Experts of a small language model.
Experts: 64 experts in each of 13 layers, 96 SwiGLU neurons an expert, 4 picks a token, a sigmoid router, a shared expert of 512 neurons.
Training: a variant of Muon for the experts, 326M tokens.
Below are experts of layer 11 (counted from 0) of a mixture-of-experts language model. Rows are named router (the router's row for the expert), gate (a neuron's input weights, with its number), up (a neuron's input weights, with its number), down (a neuron's output weights, with its number) and show model dimensions 672-767. Each number is 128 + 32 x the weight over its row's rms, rounded and kept within 0 to 255.
Before each expert's rows: a language model's description of what the expert responds to. This comes from a sample of Wikipedia text that the model never trained on.

# expert 2
Taxonomic name pieces
router [ 82 125 162 177 144  94  83 128  91 142 110 150 122  98 216  52 115 128 122 120  94 149  62 116 100  90 174 165 103  86 110 174 145 180 148 137 132 166 160 147  92 162 135  84 157 131 197 126 138  66 190 201 154 150 156 110 164  91  89  95 170 111 140 126 136 125 149  92 156 148 104 102  54 159 104  87 200 133  67 172 126  73 147 166  98  74 124 159  67  87  99 143 162 168 112 102]
gate0 [123 106 142 103 129 122 118  73 141 112 124 112 142 196  91 127 132 106  92 159 132 118 170 128 131 169 145  98 121 119  92 141  53 146 183 148  90 154 189  98  88 178 134 139 191 145 134 112 123 126 147 143 116 137 156  91 127 121 175 100 126 105  99 116 194 112  94 107 116 130 112 212 122 136 103 101 144 127 153 199 106 138 115  92  97 175 143 124 177 183 175 178 145 158 153 162]
up0 [155 111 156 126 139 158  90  95 141 161 156 112 133 149 131 135 131 107  86 105 113 104 122 128  99 133 135 122 126 110 110 126  65 156 171 135  79 144 205 116 102 192  90 125 165 140 113 121 117 122 164 120 163 165 150 102 157 128 168  89 159 150 108  96 205  76 130 130 162 139  63 204 158 135 117 122 182 144 160 173  88 114 103  68 138 162 114 104 153 136 164 149 146 146 150 157]
down0 [113  52 124 136 137  83 104 130  80 191 128 169  91 132 158 135 141 136 130 123 104 147  89  95 186 127 103 160 149 176 123 127 114 159 149 140 191 131 114 136 113  92 107  94 164 121 151 127 101 138 179 113 152 164 111 153 170 107 137 128 159 139 127 125 132 139 108 145 131  71 175  99 119 178 133  85 178 132 150 109 169 132 157 158 184 159 129  99  98 134 122 175  48 171 156 135]
gate1 [124 126 162 120 115 106  86 130 162 185 120 184 126 131 190 114 127 105 136 109 136 120 121 160 180 144  88 139 140 177  57  96 179 126 130 108 175 140 167 124 119 122 101 114 193 101 148  75 122 149 103 141 119 106 103 118 118 162 142 106 160 111 131 159 162 144 118 106 139  91 147 108 134 168 121 128 158 107 167 118 116 160 130  74  71  90 117 139 158 116 106 129 112 152 171 186]
up1 [111 120 153 117 159 116 110 120 119 115 133 176 142 121 129 157 110 133 149  95 149 143  99 138 132 146  88 143 115 151 119 100 122  96 121 132 119 101 150  89  76 167  91 142 170  74 187 132 117 150 139 119 102 125  95 126  93 119 150 123 164 139  89 165 168 143 120 123 107 129 121 141 120 104 165 168 165 133 157 121  47 161 125 158  71 122  87  81 117 125 124 158 161 128 151 190]
down1 [132 159 166 167 198 169 119  97 172 157 119 106 148 124 127 120 152 143  84 104 149 115 125  83 153 171 133 123 100 117  97 148 144 110 103 112 138 136 104 128 108 101  99 114 144 143 130  81 106 172 169 172 146 162 103 103 144 110  87 157 118 137 111  98 198 185 149 144 143 115  94 125 179 176 140 125 136 175 172 178 158  67  93  83 137  48  78 134  74 131 128 132 140 147 146 154]
gate2 [154 208 134 123 134 111 161 130 138 138 104 165 125 160 159 122 103  83 136 131 170 129 137 121 154 184  98 107 150 122 147 139  99 148  90 153 220 149 142 162  97 131 116  94 127 130 139 146 170 141 144 166 163 115 193  86 164 106 122 143 155 190 137 170 111 168 134 135 147 172 128 172 132 172  45 111 146 172 154 131 193 157 136  72 106 131 142 115 132 114 160  78 143 158  98 169]
up2 [115  43 142  83 111 190 129 122 141 102 120 136 103  67 161 173 122  86 134 159  91 193 165 146 146 119 127  74 117 150 148 151 149 123  91 101  91 187 165 136 141 132 151 172 137 111 114  97 185 146  98  96 197 118  85 193  72 128 120 143 158 118 109 158 116  94 137  91 101  92  60 132 103 137 154 166 128  74 105  47 128 162  83 131 103  95 100 107  93 130 110  99 100 140 196  73]
down2 [149 191 147 185 176 143 132  93 113 113 103  88 126 179 137 101 143 168 120 144 185 109 111 122 151  78 124 113  83 112 148 143 110 113 168 132 121 132 137 118 149 121 116 160 185  91 140 136 123  95 148 131 137 116  93 148 129 111 105  74 171 109 158 127 175  98 176  99 138 136 132 131 137  76 157 116 154  91  97 154  97 101 103 140 121 106 106  93 170 119 116 143 100 120 108  90]
gate3 [133 145 119 148 123  84 166 141 100  72 166  98 172  97 117 128 104 135 192  81 119 127 157 143 103 160 121 136  94 145 131  87  99 104 173  90 114  86 154 128 134 137  94  68 171 121 138 126  83 130  96  84 116 131 110  81 156 153 155 116  80 145  82 159  69 129 152 163 147 145 167 104 139 159  94 131 101 128 170 118 180 161 114 120 124 106 124  78 112 148 139  58 124 143 197 100]
up3 [159 122 113 125 148 172  85 138  94 165 156 204 156 141 161  99 136 123 147 127 174  94 113 158 119 119 133 119  62 171 147 114 122 110 143 116  46 115 127 136 107  76  98 151 147 114 213 110 109  84 164 141 184 107 130 152 112 143  36 141 122 198  92 123 149 145  96 136 130 139 159 138 157 177 160 110 137 139 106 204 113 107 135  97 117 150  98  84 129 151 180 159 108  93 137  89]
down3 [ 74 117 113 116  92  97  97 136 128  71 129 124 126 106  80 172 172  98  67  96 110 105 133 155 163  90 102 110 110 141 180 126 190 139 179 148 148 103  94 156 161 203 134 142  91 170 120 123 101 145  75 124  75 132 162 147 163 161 113 151 131 131 171 118 114 153 171 193 165 127 113 103 134 156 118 137 138 169 181 118 145 129 164 166 107 154 138 107 104 136  44  82 133 121  66 141]
gate4 [131  95 115  90  83 107 101 133 186 127 162 179 132  83 146 200 153 155  98 157  58 148  79 102 161 148 150 119 100 174 161 132 124 133 141  85 127 122 125 127 167  95  92 164 125 171 100  66 127  98 111 133 167  98 126 164 116 152 163  97 142 105 141 162  64 153 102 175 101 149  77 146 127 162 172  96 172 115 171 110 130  96  84 137 115 131  51 104 135 121 169 153 169 193 161 131]
up4 [199 147 130 149 129 140 170 145 129  96 143 108 124 155 129  32 120 145 112 165 184 127 118 221 127 118  65 122 145 159  89  85 136 141 161 138  70 129 124 108 105 191 181 123 111 108  97 166 130 177 192 169  97 117 164 125  92  94 109 214 136  97 128  84 144 134 122  86 126 136 199 155 112 140  92 151 141 152  84  61 139 168 111 111  65 125 148  75 161 143  39 135  76 126 139 139]
down4 [181 180 148 102 100 123 177  91 175 153 192 103  96  93 128 119  88  90  87 108 141 190 149  56 153 123  97 100 128 128  94 136 137 106 105 152  97 166 134 159  73 132 138 151 143 181 148 120  88 144 163  86 145 174 128 130 149 179 139 156  45 114 131 155 186  74 171 168 167 143 127 133 147 103 110 202 112 107 151  98 133 151  78 109 102  61 161 171 103 132 135 209  77 137 124 151]
gate5 [142 112 148 102  88  61  86 146 156 112 177 111  95 142 137 156 156 139 102 147 106 105 141 129 126 128 163 159 138 120 137 108 147 141  91 173 131 139 108 116  83 155  99 153 101  92 152 107 167 154  95 152 100  99 199 146 162 162 110 131 111 142 111 147  82 209 128 137  96 126 159  61 123 122 154 108 148 143 150 103 188 179 103 171 128  80 155 109 149 134 139 109 136 197 122 124]
up5 [137 125  99 156 156 152 162 119 100 135 113 148 185 136 169  83 104 121 160 130 155 173 153 126 149 126 108 176 109 165 158 187 133 134 172  87 117 120 175 119 143 122 128  90 133 177  96 176 108  95 141 105 137 139  87 102  63 119 159 191 127 120 166  82 163  99 102 154 154  98 126 115 126 132  71  86 115 150 112 170 124 134 188 130 119 149 127 125  86 125 113 156  93 108 127 134]
down5 [124 149 127 155 135 127 151 120 183 135 191 155  93  88 139  79  88 155 139 211 167 135 135 138 134 177  81 132 102 163 131 166 193 167 140 166  79 166  83 195 132  68 169  94 122  98 157  68 126 121 128 136 185 140 160 178 138 167 132 139  43 130 189 165 114 137  86 189 134 105 169 158  92  93 115 161 126 107 159 132 132 100  97  96 108 170 148 163 113 118 100 135 131 119  66 180]
gate6 [112 116  94  76 123  87 110 158 146 127 142 203 170  96 135 126 124 151  67 146  87 162 159 176  91 156 112 105  80 109 125 172 135  98 166 137  93 102  74 170 155 111 142 137 134 141 151 146 126 170 154 113 138 172 194 116 162  95 168 185 121 105 120 144  81 159  79 169 141 192 119 140 102 137 185 115 124 145 127 117 118 105 110 159 178 118 163 114 124 117 126 132 129  88 150  88]
up6 [140 136 137 145  82 134 138 166 108 148 124 102 145  99 130 138 102 144 129  87 137 142 107 130 187  96 123 162 161 143 154 111 163 126 102 164 117 157  76 151 126 114 113  89 108 147  74 163 119 135  67 105  70 127  85 151 172 101 125  88 143 111 119 107 135 103 144 114 188 112 141 136 120 137 163 161 140  99  88 120 128 102  98 144  83 115 156 143  68 143  99 147  52 171 136 127]
down6 [ 98 140 157 123 134 102  81  99 121 139 142 166 110 188 105  93 169  98 134 100 135  77 149 161 133 131 115 169 108 141 141 123 109 141  74 104 121 116  96 128 151 111 147 120 128 108 134 111  92 142  81 104 108 125 133 122 133 133 112 170  85 174 137 150 105 194 145 114 157 189 160 114 126 166 166 184 103 186 146 159 144 156 149 126 135 103  66 124 154 162 134 105  91  49 170 101]
gate7 [ 89 147 171  42 148 140 126 151 105 113  60  96 146 118 118 168 116 123  49 161  93 112  96  98 128 123 105 106 101 145 108 155 129 210 140 120 129 180 128  88 124 116 150 125 177 157 144  82 193 144 135  88 106 102 108 116 153 163 118  88 142 179  92 145 125 117 101 171 117 116  87  79 168 171 105 127 118 106 192 129 121 162 141 125  62 164 199 117  54 111 106  62 130 108 117 155]
up7 [107 140  96 197 141  99 148  87  96 144 150 169  93 129 113 186 176 144 190  64 155 139 169 136 240 135 162 170 173 161 156 109 184 105 154 145 138  92  91 157 110 115 160  89  88 123 136 126  74 106 150 104 145 194  97 128 173 101  85 177 150  85 174 146 134 174 130  99 131 158 166 152  82 120 146 130 166 126  67 178 154 113  61  92 144 132  78 136 191  91 118 207 135 138 136 122]
down7 [140  95 104 146  56 116 119 144 143 114 118 113 168 160 149 157 101 178 103 102  78 167 137 191 150 168 163 155 151 139  97  76 124 166 144 100 162 147 121 122 121 160  99 136 161  71 128  78 182 167 144 119 128 138 103 127 136 122 161 105 111 151 152 145 120 113 115  67 104 128  97 137 168 158 143 167 159 150 107  94 110 120 138  48 129 204 166 107  59 119 147 108 151 178 127 119]
gate8 [152 160 132 166 176  71  99 104  72 130 103  93 163 147 136  70 156 112  94 156 112  69 123 138 157 148 101 160 142 150 148 156  56 126  25 108 153  75  98 154 136 174 166 127 129 133  81 131 114 173  90 110 135 114 121 176  32  67 113 148 130 110  73 158 171 145 126 149  93 200 147 137  97  97 130 135 121 130 152  92 159 146 160 153 107 178 131 102 129 155 124 161 146 135 158 160]
up8 [136  76 128  93 141 174 117 124 205 152 153 119 136 164 120 166 134 199 158 101 137 177 110 131 100 107 112  94 162 154  49 122 159 112 168 132 180 141 167 104 121 116 141 155  77 160 248 111 119 138 170 118 110 117 113 166  98 105 117  75 135 106 144 135 119 121 155 120 101  98 116 164 133 127 111 196  91 120 100 109 122 140 134 132 146 149 115 127 144 133  59 137  95  55 115 114]
down8 [ 94 122 134 107  97 147 125 115 111 114 117  88  86 153  78 115 155 147 167 124 122 128 124 112 140 188 126  87 133 105 132 144 145 147  95 173 173 121 110 153 170 159 101 116 132  88 144  93  73  95 149  99 126 121  93 155 158 103 107 132 126 121 123  92 117 143  50 138  76 121 105 129 140 104 215 156 155 100 141  93 121 101 136 122 132 157 127  43 108 107 117 116 157 144 146 151]
gate9 [112 122 151 129 117  97  83 160 156 130 118 102   0  75  74 166  97 161 130 158 114  98 138  83 178 161 151 130 103 116  84 186 125 161  91 149 145 171 149 129  89 154 137 117 133 102 122  44 103 193 124 187 134 100 103 122 122 120 173  63 176 146 119  93 134 118 122 125 112 113 120 134 135 108  95  65 127 108 149  98 105  97 123 160 133  93 144  98 128 111 102  77 102 178  97 187]
up9 [137 131 158 157  96 145 134 145 153 115 103 127  85 157  98 143 105 177 170 163  87 116  84 135  92 132  84 147 167 148 121 146  97 155 152 133 142 138 131 121 120 201 170 141 107 132  97  88 135 125 157 108 138 131 137 104  58 113 142  96  58 160 176 158 119 152 117 162  94  84  94 141 107 110 130 104 117 195  85  98 179 152 130 192 163 109 101  99 175  98  77  94  57 173 120 125]
down9 [ 55 160 114 163 115 156 123 128 124 111  88  98  63 126  87 138 144 139  86 117 186 153 109 126 113 116  92 126  94 112 111 161 116 130  67  80 106  76  89 161 116 194 124 135  94 138 157 113 161 197 101 130  98 192 146 163 125 118 138 178 127 117 181 104 105 138 141 159  77 155 121 161 144 130  96 132 107 131 124 154 169 141 112  90 164 141 138 160 160 126 144  88 148 118 161  95]
gate10 [ 84 155 134 133 166  81 167  82 144 132 100 164 137 113  54 144 121 136  50 100 131 103 133  38 185 103  87 136 208 155 132 163 135 108 132  65 121 200  90 131 134 169  67 158 175 136 150 134 123 126 150 176 132 103 112 119  87 145 165 106 124 131 169 115 176 107 126 187 173 131 105 140 105 127 135 134 103 161 154 114 121 113  68 112 169 131 144 157 153 148 108 115 176 164 201 165]
up10 [106 113  96 119  94 116  80 130 139 148 167 105 104 151  99 134 148 164 134 113  93 123 137 101 116 148 151 112  95 137  98 166 143 165 151 106 194 134 159 126 103 164 144 119 108 102 133  65 114 101 168 101 130 122 129 159  91  36  61 111 164  82  76 108 104 152 127 102  76 204 161 142 131 100 139 112 106 166 111 142  69 126 176 171 110 134 138  97 149 119 193 153 123 110 127 132]
down10 [171 149 162 109 131 102  80 148 162 133 158 154 114 138 145 109 124 154 163 154 104  45 127 107 176 159 145 118 144 154 193 118 128 111 152 183 141 145 146 146 102 127  83 110 181 107 136 110  77 136 124 191 135  69 157 145 177 216  84 122 108 114 219 150 160 147 108  90 126 149 160  79 131 177 113 170 137  87 154 125 150  99  98 179 136 124 113 130 106  95 121 158 145  49 117 102]
gate11 [143  87  96 126  96  47 115 185 142 156 126 160  93 101  99  74 124 105 110 168  99 150  78  90 120 156 175 150 184 105  66 127  78 159 106 157 137  81 161 116 101 149 174 143 143 143 147 135 108 137 123 147  93 153 173 131 110 125 112 151  94 123 133 127 116 163  85 138 161 119  63 147 118 115 162 120 163 135 155 104 128 179 152 118 131 106 105 158 158 113 130 118 154 134 208 127]
up11 [142 155 170 113 157 194 147 146  56 138 112 164 100 163 133 128  87 161 136 120 143 112 145 174 126  72 183  50  81  81 205 114  77 144 149  91 168 147  95 168 160  55 127 120 112 144 168 116  90 105 115 107 142  91 122 150 152 123 124 115 111 102  83 117  55 147 138 111  56 110 149  72 174 117 132  82 133 105  72 116 135  76  97 145 147 163 175 103 148 151  79 130 121 185  87 103]
down11 [142 130 141 127 131 173 112 144 111 109 163 128 141 129 117 115  77 109 103 132 167  79 136 134  81 118 137  94  82 107 121  88 173  80 175 135 148 110 117  97 129  64 115 180 123 156 144 183 113 172 141 124 151  92  79 207 142 116 169 168 117 133 157 159 114 152 144 166 140 120 175 125 115  64  88 146 127 150 113 156 130 163  74 100 137 131 227 121 117 136 138 131 129 142 104 191]
gate12 [164 119 179 100 163 142 103 113  97 113  87 135 142  96 133 166 114 113 162 140 159 157 121 121 120 129 160 100 142 155 139 129  85 162 107 144 137 163 164 111  80 167 120  98 113  75 142 110 139 141  85 160 152  94 136  88 111 144 116 144 133  88  92 176 189  91 113 134 115 122 101 144 141 154 118  59 166 136 159 181 102  82 127 144 143 109 148 115 154 109  96 136  96 128 134 114]
up12 [138 133 171 150 152 120 117 149  91  71  22 103 133  76 172 135 118  81 149 125 121 187 118 133 148  92 178 128 168 177 118 118 106 137  89 123 172 122 108 114  72  88  78 146 135 104 124 162 134 172  85 180 152  85 172 106 121 161  69 155 112 115 114 169 189  91 121 180 115 131 104  96  85 103 120 146 104 168 168 139 133 142 156 154 142  55 123 159 150 145 112 112  87 147 118 101]
down12 [127 126 114 175 129 132 141 172 170 189 156 104  79 123 116 110 135 148 131  87 139 139  88 112 132  80  56 109 106 116 142 186  86 132 161 127  99 147 131 130  88  86 112 136 151 116 109 136 113 135 139 149 154 121  89 203 126 147 145 106  76 118 148  86  97  94 108 107  81  68 156 148 129 116  81  84 103  48 137 199 160 135 135 154  78 162 158 138 155  97 102 109 170 169  99 139]
gate13 [137 145  98 132 127 157 158 157 112 139 142 172 135 109 140 107 123  95 201 116 116  79 161 128 108  42 134  78 124 137 151 123 155 185 119  57  88 148 115  94  61  90 122  70 175  79 139 140 155  97  92 106  67 135 151 137 155  92 131 139 122 169  46 126 151 100 126 100 146  90 107 136  92 165 118  98 144  76 130 176 162 130 123  97 135 136 121 144 154 119  61 116 108  88 153 143]
up13 [ 67 172 115 155 119  72 124 163 150 146 102 148  95 129 129  63 116 185 182 103 135 138 200 100 170 114 122  92 119  80 166  87 195 190 145  67 136 176 141  97  78 113 109 124 160  96  90 121  89 133 129 113 122 159 117  96 156 139 107 162 107  19 129 110 168 126  95  95 185  78 111 144 170 127 150  75 140 144 146  97 137 137  87 111 140 121 165 113 133 115 116 140 166  99 129 124]
down13 [124 129 119 133 137 127 110 121 138 104 144 110  65 119 177 103 140 141 110 204 119 160 149 142 156  94 178 138 125 148  78  63 143 169 136 142 103 141 142 146 109 176  88 201 138 168 131 151  98 103 136 179 116 137 119 219 109 123  52 165 166 119 113 120 139 123 136 120 166 127 112 128 171 175 107 149 119 184 112 167 125 194 151 127 138 117  79 116 120 136 169 121 138 124 107 114]
gate14 [110 112  98 143 124 168 136 132 139 143 127 158  75 148 171 137 136   0 155 169 177  87 130 139 164 146 110 103 137 182 124  94 135 166 149 199 149 138 129 125 135 144 161 161 160 127  82  87 147 144 179 149 140 134 169 138 115 145 125 122 171 139  81 113 150 151 163 176  95 161  94  85  99 152 147 192 122 191 160 117 121 161  98 123 203 151 150 119 168 145 112 128 108 143 116 115]
up14 [127 130  47 134  78 126 136 198 183 121  88 106 122 125 156 132 121 105 162 174 169 127  95 230 117 178  76 108 174 149 100 135  97 199 159 129 108  89 158  87  66 159  66 124 162 149  99 120  66 207 174 122 167 163 100 106 166 115 153  71  99 129 133 107 152 105 126 165 140 170 136  71 185 121 133  88 126 193 121  65 147 149 139  94 117 136 102 159 120  97 108 162 148 123  99 164]
down14 [180 145 178 144 152 161 122 114 155 151  88  94  51  97 120 105 181 123 160 108 168 121 106 129 108 162 198 156 147 174 104 139 130 180 169  95 117 181 129 113 184 142 123  74 106 200 122 109 117 134 147 169 138 188 187 160 168 109 119 128 126 155  94 135 160 127 159 112 134 136 143 130 173 126 117  74 141 120 141  37  75 114 130 127 190 118 153  77 149 122 122 113 139 165 177  79]
gate15 [117 111  74 143 119 148  85 130 102 155 123 126 130 120 161 130 174 157  87 151 132 129 124  96 115 126 200 149 153 164 151 141  85 104  95 137 115  67  76  90  96 127 112 163 140 134 110 133 101  97 163 121 127  47 136 142 158 132 148  81 122 155 105 106  77 167  86 183 120  79 104 154 122 113 116 105 169 138 192 111 135 134  79 142  83 115 151 107 136 161 114 145 178 192 143 114]
up15 [104 191  80 164 205 117  63 151 133 149 102 119 129 137 147 121 140 122 122 201 122 122 129 118 134 130 167 147 127 161 160 122 145 123  68  77  60 106 140  88 136 158 117 111 122  84 127 145 128 173 125 186  66 135  81  77 134  70 136 135  84 117 133 144 151 132 101 118  93 144 156 114 120 179  72 144 186  61 154  81 136  80  64  96  59 109 188 183 114  81 130 176 122 168 131 135]
down15 [129 109 133 158 114  80 105 144 142 135 117 103 115 158 103 105 106  98 129 125 117 144 117 148 117 131 155  95 200 156 127 131 128 129 135 110 142 121 140 168 167 181 144  93 115 148  97 123 129 126 112 135 113  72 106 156  63 157 145 190 134 168 151 212 109 103 151 159 141  48  99 120 141 135 131 125 131 133 124 137 118 138 114 135  91 107 102 148 180 109 125 149 135  76 122 177]
gate16 [ 99 144 146  89 169 168  89 137 127 133 111 169 189 111 146 175 174 109 132 164 101  95 155 119  91 163 136 131 149 187 112 115  94 112 137 113 174 144 136 103 140 156  94 202 132  90 164 143 166 112  76 125  64 106 184 150 168 132 199  69 120 169 106 116  88 117 112  95 127 126 135 138 104 177 123  94  80 144 170 140 114 142 108 160 167 186 154 190 178 106 132  98 107 133 149 110]
up16 [123 161 125  81 168 159  80 157 160 129 113 171 155 155 130 115 139 141 104 175 145  96 143 138 140 153 136 150 117 152  91 143 120 130 182 129 140 133 177 109  97 142  65 186 132  73 148 152 153  62 135 170 100  86 156 162 137 108 211  94  65 112 113 105 118 101 143 107 141 132 148 109 157 136 101  99 100  99 149  96  96 129 152 135 155 160 128 142 144 135  88 112 138 118 142 122]
down16 [ 89 136 133 174 138  95  96 184 131  93 134  81 106 137 165 167 115 145 100 136  94 120 124 170 116 123 157 160 144 156 117 159 104 126 136  74  86 108 121  82  80 112 153 107 105 118 101  40 102  84 122 187 211 111 120 155 161 134 182  88 120 149 169 201 160 114 131 119 120  65 105  98 102 150 110 102 177 138 153 146 116 192 128 161 144 166 104 136 125 126 139 109 138 111 157 165]
gate17 [145  84 115  56  57 149 163 121  99  79 123 126 121 169 144 143 150 114 147 157 121 150 151 130  92  96 149 159 124 196  70 132  90 163 172 127 119 169 133 145  82  65 205 120 127  90 130 110 126 109 118 144  90 148 100 145 141 124  99 117  85 150 134 150  47  98 144 156 166 119  77 119 118 187 143 131 128 127  97 111 167 108 133 160  64 124 142 137 108 126 137 128  82 136 162 142]
up17 [116  83 101  57  68 158 163 131  83  82 145 141 140 146 139 134 157 133 138 116 112 127 136 133 100 137 169 143 130 101 105 101 138 159 155 131 121 179 124 148  74  86 162 156 139 122 165 103 131  82 149  90  88  86  89 143 101 143  77  97  96 122 110 184  51  99 158 170 128  89  93 142 120 166 121 113 133 130  68 171 152 110 122 155  81 146 113 124  97  66 151 145  73 141 128 169]
down17 [177 143 231 122 107 165 186 126 136 117 129 120 150 158 151 108 159 137 151  60 120 158 120 141 134 184 130 130 161 130 118 110 127  98  97 139 160 152 165 183 179 128 134 126 154 111  95 116  81 154 101  98 164 128 110  95  94 152  83 161 120 129 109 142  92 139 136 146 128 128 148 155  88 141  62 143 125 154 110 104 138 109 101 104 101  97 146 128 153 135 170 125 201 150 134 148]
gate18 [136 145 105 100 124 163 118 144  89 142 155 113 113  74  90 141  95 131  54 109 107 128 176 136 151 173 138 140 143 139  55 111 103 157 118 119 105  97  76  97 128 121 106 149 109 123 137 101 154 160 147 164 133 129  81 124 169 149 119  73 127 185  87 152 161  98 152 114 152 149  83 142 154 116 165 185 128 122 153  72  97 179 123 164 118 155 127  93 121  83 105 118 152 144 133 136]
up18 [ 93 144 194 167 152 130 152 158 117  88 118 133 135 134 151 100  91  84 141 156 187 113  97 148 104  59 154 157  95 108 142 132 109 125 185  81 209 123 159 107 147 147 136  88 140 121 104 136 119 138 127 108 135 116 138 124 117 165  98 146 127 117 134 150 153  88 136 163 130  97  99 104 109 139 141 114  84 115 163 143 149  87 133  93 108 126  68  76 148 134 107 118 121 130 110 120]
down18 [ 77 255 144 132 100  95 102 159  99 115 114 118 110 135 167 102 117 120 131 105  85  50  99 182 105  90  92 124 133  65 171 100 147  95 145 109 125 108 173 113 152  75 176 152 135 101  87 143 111 104  51 129 152 105 153 107 146 155 160 167 143 151 137 138  81  89  79 133 156 135 137 137 135 130 125 175 144 159 134 180  82 139 154 120 153 125 130 124 189  74 112  89 164 142  75 126]
gate19 [157 123 145 119 162 110 157 137 143 122  99 107 152 151 142 142  85 125 113 122 161  98  69 179  95 203 129 126 140 121 108 130  87 159 151 145 151 115 109 152 144  97 157 174 167 137 160 112 181 109 112 146 145  94 138 140 151 148 147 144  87 186 145 199 130 118 146 210  75  85 104 102  80 110 147 150 109  87 186 124 128 134  97 113 132 111  84 133  99  64 124 121 125 143 155 140]
up19 [120 111 131 159  93 148 115 104 102 135  96 128 164  76 134 113 177 118 150  98 118 152 206 120 154  59 132 136 119 113 119 108 148  45 135 133  93  94 164 140 134 125 116  73  91 156  87 138 106 161 145 151 112 121 122 103 110 143  99 100 160 110 166  95 115 109 125  78 173 112 122 141 194 164 133  66 135 165  90 143 118  74 136 129 173 159 139  77 138 154 117  95 144 119  96 131]
down19 [168  82  71 103 128 114 118 146  91 107 102 196 135 136 155 144 146 134 123  94 129 163 107 113 176 178  91 171 126 174 112 107 131  84 144 101 151 138 161 125 138 144 104 189 128 148 132 130 132 123  62  83 103 163 178 199 140 158  93 117 149 150  93 144 120 167  93 111 179  76 141  94 148 159 168 185  34 109 160  71 143  69 155 107 144 138 119  70  88 153 110 130 120 167 146 114]
gate20 [121 162 132 142  96 170  72 188 158 161 134 134 163  97 189 113 208 128 107 143 157 138  99 123 145  99  92 107 119 156 119 133 170 132 115  87  87  96 175 178 123 130 114 103 140 168 103  83 156 158 143 110 135 155 148 105 171  70 150 123  74  94 123 151 153 141 125 153 128 143 147 196  88 199  82 125 128 112 153  98 133  98  78  44 102  74 127 167 126 171 119 154 122 158 150 142]
up20 [110  85 150 129 147  82 111  97 103 147 105  99 123 157  82  85  51 154 142 176 167 137 164 103 202 144 147 144 160 127 123 111  95  87 148 154  67 146 127  97 165 162 130 110  85 116 197 128 132 203 109 159  94  62 123 156 126 132 112  68 109 191 115 175 105 149 126 128 181  55  98 173 132 131 120 121 159 145 120 152 111 120 134 123 147 161 157  88 105  75 123 163  97 122 139  87]
down20 [158 187 127 141 143 149 138 112 155 165  85 114 102 158 139 133 189  86 170  98  82 189 118 151 173 123 110 182 186 124 152  58 125 108 142 175 110  63 135 127 142 122 141 156 146 156 125  83 150  88 113  51  98 177  70 116 113 108  98 107  91  76 150 156 129 197  99 133 114 217 134 177  96 135 140 176 129 132  94 124 132  82  74 185 137 167 153 120 148 114 154 146 103 116 142 109]
gate21 [136 116  97 102 123 139 131 135 145 197 137 148 154 137 181 133 178 184 106 123 100 143 141 136  86 135 114 101 159 116 116 153 105 120 136 116 146 175 122  96 135 141 162 102 195 136 147 113 140 138 186 190 106 172 125  50 100 144 179 119 161 142 154 167 170 148 151 162  72 158 127 151 106 138 157 161 110 137 127 136 127 114  97 149 109 109 166 105 131  77 179 148 124 143 117 213]
up21 [153  79 180 137 176  85 144 135 130 125 159 140  82 121 111 125  66  75  98 169  95 110  45 133 176 136 158 112 140 128  89 113 148 118 122  97  96 150 154 160 162  91 114  64  86 113 171 116 105 125 128 112 108  72 106 189 123  72 111 174 116  93  81  73 122  94  67 101 142  99 119  94 173 107  91 152 131  93 150 178  80 142 134 149 147 123 128  89 185 168 138 122 132 119 150 131]
down21 [154 116 169 112 150  98 126 142 173 228 119 184  75 120 128  77 145 114 172 101 151 173  48 130 108 120 171 146 111  68 129 133 129  60 131 140 154 116 118 111 107 160  63  51 110 127 145  46 135 175 115 154 173 141 153 134 144  69 150 164 142 142  98 127 148  62 139 161 119 117 172 132 151 152  86 116 126 123 140 117 195 130 142 107 106 107  67 155 161 127 109 162 154 104 195  98]
gate22 [140  98 116 135 117 135 153  80 131 160  99 110 128  73 139 103 161 139 123 109 153 169 163 126 127 128  90 199 125 133 121 107 151 122 127  73  87  99 124 149 118 166 105 164 169 103 134 146 117 117 104 152 185 141 137 103 116 120 147  99 137 135 146 121 143 179 149 165 176 113 157 111 148 140  94 197 103 196 139 157 120 214 105 168 119  88 141 158 163 108 159 150 149 134 154 118]
up22 [157  67  86 127 133 146 152 167 155 131 150 170  83 139 169 188 139 108  93 130 107 194 158 145 105 164 203 129 144  83 133  80  73 195 173 139 148  61 134 190  92 140 137  98 140 150 150 132 107 172 115 179 161 179 160 111 138 103 156 115 106 146 112 144 157 142 141 114 155 160  65 173 118  62 114 155  78 161  56 109 123 135  64 143  83 167 104  83 141 135 165  90  75  88 154  98]
down22 [114 152 112 136 142  82  72 110  80 131 139 104 113 173 158 172 191 117  93 132 156  70 141 116 111  98 130 111 146 122 200 152 134 140 164 112 140 121 115 136  86 200 123 163  95 139 148 135 171 160  96 192 149 130 147 130 160  82 104 117 166 123 170 139 111 163 164 164  97 155 119 143 125  71 155 126 123  71 122  76 162  66 128 153 156 101 101 130  87 118 177 207 122 144 163  96]
gate23 [131  98  83  67 105 131 132 179 109 109 105 163 140 146  47 163 145  86 113 138 147  27 161 131  86 131 110  81  92 137 145  77 159 108 151 162 145 144 121 163  92 155 134 189 135 168 148 106 126 177 121 124 109 182 119 124 144 157 187  67 107 122  73  84 160 165 112  86 121 153 148 123  56 103 120 132 104  84 106 127 135 152  93 173 109 101 116  94  83 160 132 134 144 132 129 147]
up23 [107 102 107 146  84 135 167  95 107 132 129 144 157 110 127 100 129  91 121 131 166  81 126  76  88  65 131 116 158 120 100  72 169  49 126 145 126 120  87 103  82 123 140 165 155  94 157 111 148  96 120 143  91 174 143 138 141 123  90  83 153 119 131 117 156 116 142 173  57 148 142 133 161 141 169  96 129 143 167 101 189 112 137 143 153 146 127 150 133 148  97 143 142 152 117 120]
down23 [ 79 129 183 125 161 128 105 124 151 127 127 145 106 149  91 174 114 134  98 138 219 119 122  83 120 168 119 102 131 117 110  93  69 124 111 159 141 144  94 149 140 128 137  86 106 151 173 151 131  67 100 149 104 113 205 121 172 202  96 168 113  47 184 135 112  87 174 144 102 124 100 170 138 133 144 128 140 131  79 185 131 120 131 139 158 143  90 122  64 136 183 150 100 105 151 101]